config.toml
routed_scale = 3.65
balance_bias = false
lr = 0.00252
beta2 = 0.95
seq_len = 256
doc_mask = true
Below are experts of layer 3 (counted from 0) of a mixture-of-experts language model. Rows are named router (the router's row for the expert), down (a neuron's output weights, with its number) and show model dimensions 0-95. Each number is 128 + 24 x the weight over its row's rms, rounded and kept within 0 to 255. Numbers have three digits each.
Before each expert's rows: a language model's description of what the expert responds to. This comes from a sample of Wikipedia text that the model never trained on.

# expert 2
Description: Word-final suffix pieces. Final pieces of names and derived words, often agent or demonym endings, such as -er in Dieter, -or in creditor, -ian, -ist.
router:131152101102092127137106178122176127105153168140122134182129123132144142144123152141150103137100123100131171119102148102111116118163097144153106145143145143131144151136095119092138149146111148129124087135137156148152141141120124151104088142096171114129149130123102155130095112111123163113
down0:118090123122131123118141125122141123135132082145138135126167143146160138084110125153158106162110152091123076145149151144143123095111170129122143154135120132139133150156143116071165106159126127134161151178078112128146158165146099125106148084113104131136120129151103097137149143164163080146
down1:154118150132133106146111113138093109148104114148121169122148142146116126109149117126092151098100081137090126146116116142172147146131095141138162127139111097101163115143130166106116106140109154129138182134103186187150137146132103133135119149150128157130148109095134073141075064152139149134
down2:125111070110075140130145136093122159108162117142098134101154117127136150159118097118130136130112134096095102103136160127085184119109137064089072119113118164135148164147079099134163144172134117121150115097125118106184131146105118135121117125107146108110108097121148088132125148105156144114
down3:135135152118110153089137159108160098169133136120120146137152144112133113123126160129117138126123145148171137119168121110120142099133125112136154112122148100105096126093140138153126138149191071140145157093112138146133140158160143079143084137130127110130157147106140156119119133166136091133
down4:114127111152089085157099130149117109095155108102113116098132150100099161158138144124093130111126155127114135183116118169182123085110115138082156143134124137144117147149165134125125134118119118165112140098105085137152118140147119125127124156163100117101149120121139133125128109109108132092
down5:140140130129083136133107170144158091145127103074161122137126107115077124157151060123128073119125105082098089141122128126174133132134170157104127119127131119098113142126121108083084118151138151148130150161111114154121136139086119135172113111133152202133128098117112115121099118150113146142
down6:110125098123104147080146148154099145140115108128118098123134140119121167092102132133118090109111119099125140133171123135081168102137148114151109131117110164113153153134147117179168166141138108126131164133134134128087170110148105107091124117136101171090133121081152167136151116104124152118
down7:120101165118166108120118176117110102182127139112137143165153201132134126131143152138085129130114144137144144125152106126126108113154090101142181068104143135106142093127129099169131129115129121127109125124142098136098123098172136091129074095147121144147143153071121201104143118092102149149
down8:127155146142120134128148104093092131112132140139132108153151141137168129159130107127155167096135076138120090128110152135128120156097150150110134129123153139145131101110133097104143087116115150079182120128141143078154161127149135117148104116130139121088118163125132146148155135130131131130
down9:139120136147166087122116135135158125098136128126107182122125160095139118094094110099130094178141158174103117121069122124133115127147144135182132121100119139115131106130130147113099154163112139083115099116163157093102093145156117084145141134105139157149143094106138121107125144174150144126
down10:130133130151088131077131132115140134119129125127121134153129106125097118187137134102107147110129181120107131190137164153084109095142157087136108123112087173150147125113107173112110123096098151157120146158106079135150135154112108098192098088149119110133179125125167103083133130116108122105
down11:135133154178135077148145150113076128111140111159100111107087154100171116142165126110188134136137157136141150107142134121160128141130087112119155123122116136141109142123145188068090096108110108122102166156129135169096073135179124182145165126133123113096147160120113139138137122131110173165
down12:164107188138131140096152114151130134145100209099122155123154124114144109145133120090129126145148173163146144109102124106127122091130144146136144139143136152146110117148098077151123133196188139131131146111109139141133128135110158123150128162120181140096131140117095072165084164121113150134
down13:126128097110105143139102079119109171150097148107112111138153095151096131156143122141140102167124140120171077128121107107119135135123171187108142123135178104136070151138097157107128129132151097144143115124096126189129118095095090137109126113120096103113124143132099129190148144144140074149
down14:140128139143126154141139163123092112086138104140124107150085133097099141132100171105159098124143163104120110114152093107097153104088169091133128102115133149128145120161146077147125090164115141134154109102152116149157153127101124117137145136127112157128128117140117139138163129099147147147
down15:118119114184136184114149189098115122120126113151093133141124088087158136101116095146137124145124155138109128135086141129143132146105118129130108128186152144068154094137116113096131120138161111120160107190136130155141098130135067113133114093124121135114126101174211143145198172114119121120
down16:070128107106126134083151161161135122141122135160141161105125147150170149100125133119112143143160135104113106137119079104145139168122122138152100136144108122108154143148130113143128129170150117109133139088110120113098114137169080123125089168130118122138172141144111122115122086112089142086
down17:129153106142117136124121123154057146146105122115118116149080133109106113173147141127143151128092112132133127106131191119097121144130142121112154129152146129168142103130148130171081113108110088144139128150147108101100141091152113114191160093092106088112118176077139111105181144165169117111
down18:136137096148099158125090122118062132153135134092133147158166090112119137121117126104110148157134090149106167174098098103139146100120137136107101123178133098150104103105099135087140137111125122120076143150124101127101121153128134149106145109153144154119127108139109174121125152122142108105
down19:140156126150150112128116184148122111154153154116146169152149138173159128137101116096105159123150148127142134128124120120093122123144100111101105138144145099051150154107094134122111133104147136138102138116118097130149086162176110084113088140138143118094138129120129144157189168153116111152
down20:087187147108141134131156104156109126139114126124147150107173130113148125106129125107068090105157098150102129137160099158096149129162146147101112126121130114154121158114152087157163118152124107139153126121171142123129108093131147115124148120088136123139136111146101095146164126159106123121
down21:114123108128121152140154097144160100173165164192111135165129141148105105137105137124111121132085139125153101103127141143122115136175088134154092094104106132150133162158148130184107113080144158118108155129180105109117109119146153131087137094149116119107111165073125098083145154178148139152
down22:159104128168127128140176107115167124170166133148166139110113147194135128134123114131145135138148124086137157154158119098120098137066126104151102117104129129149087125110139085128120134157153125130103106140139125123112133160095128104102119172156097138130097156129109155176123114139117111142
down23:118088088104132137142144111148095159125139129172122108180123137149105112137131155130111104169146181110179110120137147144158087146143126137196120128113132135092189157127103122131154107116158145137125131148143120093142122102151145100120126086127113112145118165117079119133134091126134104107
down24:130112105124121134128094111093070125150123139120134121111136128118113149129123136144112168114114171112108137130104132143129119078124151124123129120115149133161137139075106128138131104150140120160119178152117124078089130092110182169126121107101144087109130171105121132139128093137119156129
down25:101151135131157100136160176123122147146108154072095149106107129095129101152125135154102154126134181124126118155096118128137097140145097152123110190129116085186136120184115122150089123146102085120094150143109109094148114135115107131113097102141105149095132122121156174093116095102157147118
down26:144150088120160059124111112138080178101117124099113142117123108118168142159116130129139161109143143135073118125121121109114148139137114136083145165142142119157127121154164125096114160137109121110131121128085107145156089157140083120153142141115126113101129062119150114123145134110146149116
down27:129159105107139127153147130143166130147093113118158104067102105128147141106092089182117111143163145084144137071160135071094118161143137111143146129136187125152133091133076116164114145105116093144145133135128096138146128179126136119099120098111111145105160152095080115102132119131153188073
down28:100120091127158108078059153101100119127110130120131160135161130164112125173109091156115136120141125147156133135136098185126108125141128113166119187125149140181175086103082166138127160118126113105127146123108119142137103178117136141110152143116110101144159119124167132129131126124099128152
down29:142107127130170124141106118108156128133138125159118115162135131110153115109094082155152168153148105141127118135119117117097151132093095144142145115158078178134089144115119144123144162109166121109086101168142169121128099155120099100144139111125164129138151151117114124113140120121150154164
down30:147175094137121160143142096131130109110176134107116116133154093131090113163140161145115183121110123120133130139095151168117145167139148168096111156100148157103148125097125105093145149113154157138147174163126170120123112107119132108132134112139159106111137087132159131071159129138133132085
down31:133116164131132095097093122145103112134171087132123113138148137176116161098079133145170134126125147137122128099077094155144122111139135112110097141123121103148074166108133102108117097148135108117109120105170126101135123140087121134176147133162157082139167157094087120093119141185092141155
down32:135133130108131124145113070099127117104149132109131117107125088125126113157152118119129120112096132151137123097127152187144127123105125147092158156131127153136112133133140127127141174110127143139191122118155142134153131114149122132124118147092098135113122102125115098153115128109111119116
down33:098101137145124116126123071126045134143121114204155184121134137116098140098117153138147145152126174124155154085139128140118144152130127133102142122116147119172048098143103164169106130175143103159129135156156137132097107091133129103185100141083104134110090147136146130147135143147117098129
down34:130137156117145134140140158137153133137115149165096093150085149150101134129163144120134107124145132148111116109135138122139106145154130095097097111183140124155115115089137114145127132160093138120117146147126155096102135160127143141116093071129144130113083124118064142129099126150133164151
down35:110086155128155167140170094088131133100103129069119107161189097128146150105097150133110105115152135127151121155139148121117156138109130113130125148140080098144125103126151127124167124102104150164152126148113133132127168124112176157123087089102125150146135125151074133151107099149149118113
down36:166128161115097149107135174132133125120095139199105119102125164094106094130102177124108100112133131124128095101090103143106099164155087131111141158110113137121150103156115114180135154101134124114133154147155151106161097160167132133145116103132165167115166125089156148151149143150130154158
down37:150084133114128100139133169124117112120138112136184141113116108111157125167130099164178135144111098113120115075128158116140109094106133134148137096112089163124113163118118175135151142138121093161059123133125139172154093156111126132108118161115106094111140144147125105107098117139143083136
down38:080175117138163139094140125119067137166113118110176146092095148127091100143146117126125103117116143125078114113127111134127099130166108150150148128150161118133168162130128095174114143130156150132119130130110099106098164106129101087107110152079066163118167120185146126106144113109143170127
down39:128113104145098097133148156185078133163140116158099144115134100140119128088119127159138092122134135160111151144144138111095135080160108135103108135139139142111165156143110140130113114141076129102137100129115158120126115114158113133125144121124132147137131143041144128110156148133135115131
down40:108075144100085109135112152135116087114161165133114127101100143136111103102143148091120110120162121137149134106123104148139135183117149108135137133126158122105138149173113147138150134120129124116164134153130138121141152119108110156154135117128078133085129119142158105150159176107146150138
down41:088163100120124159137136169146160111130126116127153166148129114086146127155147159164109124137146097065161165152136110158115116114167171122147127135130159095084146144156108124136176124142159113109152120139097084103152118124156144117136102140149098123139110112141153126142135161112150138093
down42:145094132121122137121108115124115103112100124148141193110110147126123126108135180139142136142105091140174140113116075120120162120120135120097080121136150131124116154109104088129147141129128116109134132164147142126150147142164138101141122122127136119129097141079088143115141114110108116142
down43:141167134147146123109136137139130129099141130154149198103122140106123132090149135119145135141139127126115123084135136098133149075140099121123115125133106126139099136133144138171153096133123121082124133168115163139160105128145116123148144103140107181106113126131195103139135152111090156148
down44:114147130111110101111091113150099109144117085092134157112097116105103111150134145148122114123115108127095122118128131105138105088113114102138129096135161136133110159138128157178138154120142148123110122024157147145132148122105152154158079146103107151124098139133129113111097131107119129174
down45:173145105148168159134168090132141149082132082163111144115169094156130158138113151114117164093142109131111149130125141176144146174154116161144177140140127165104156102109098109123135122137110161130119104188151091158097155106136120102137128092105112151164123170182130096131113118135133115125
down46:123127127092142142101121075131177161107142149117090170124150107091118145127096123091121172126164104130093114153129162133140133132105127110083104131111126092116134147174116136088187109109130171105108114129165125141147119105157132139063150146171157126118132130192136108096125096185109126136
down47:156134200103126077162090135138106118125083160153126143147127144147121126152159105102132086153147087112130116142149105145156144092113135137143112142131091123113103088129104136138188118103082103107116110104125157138086102151130115101138084080119126151071110125125102131084135094164126131119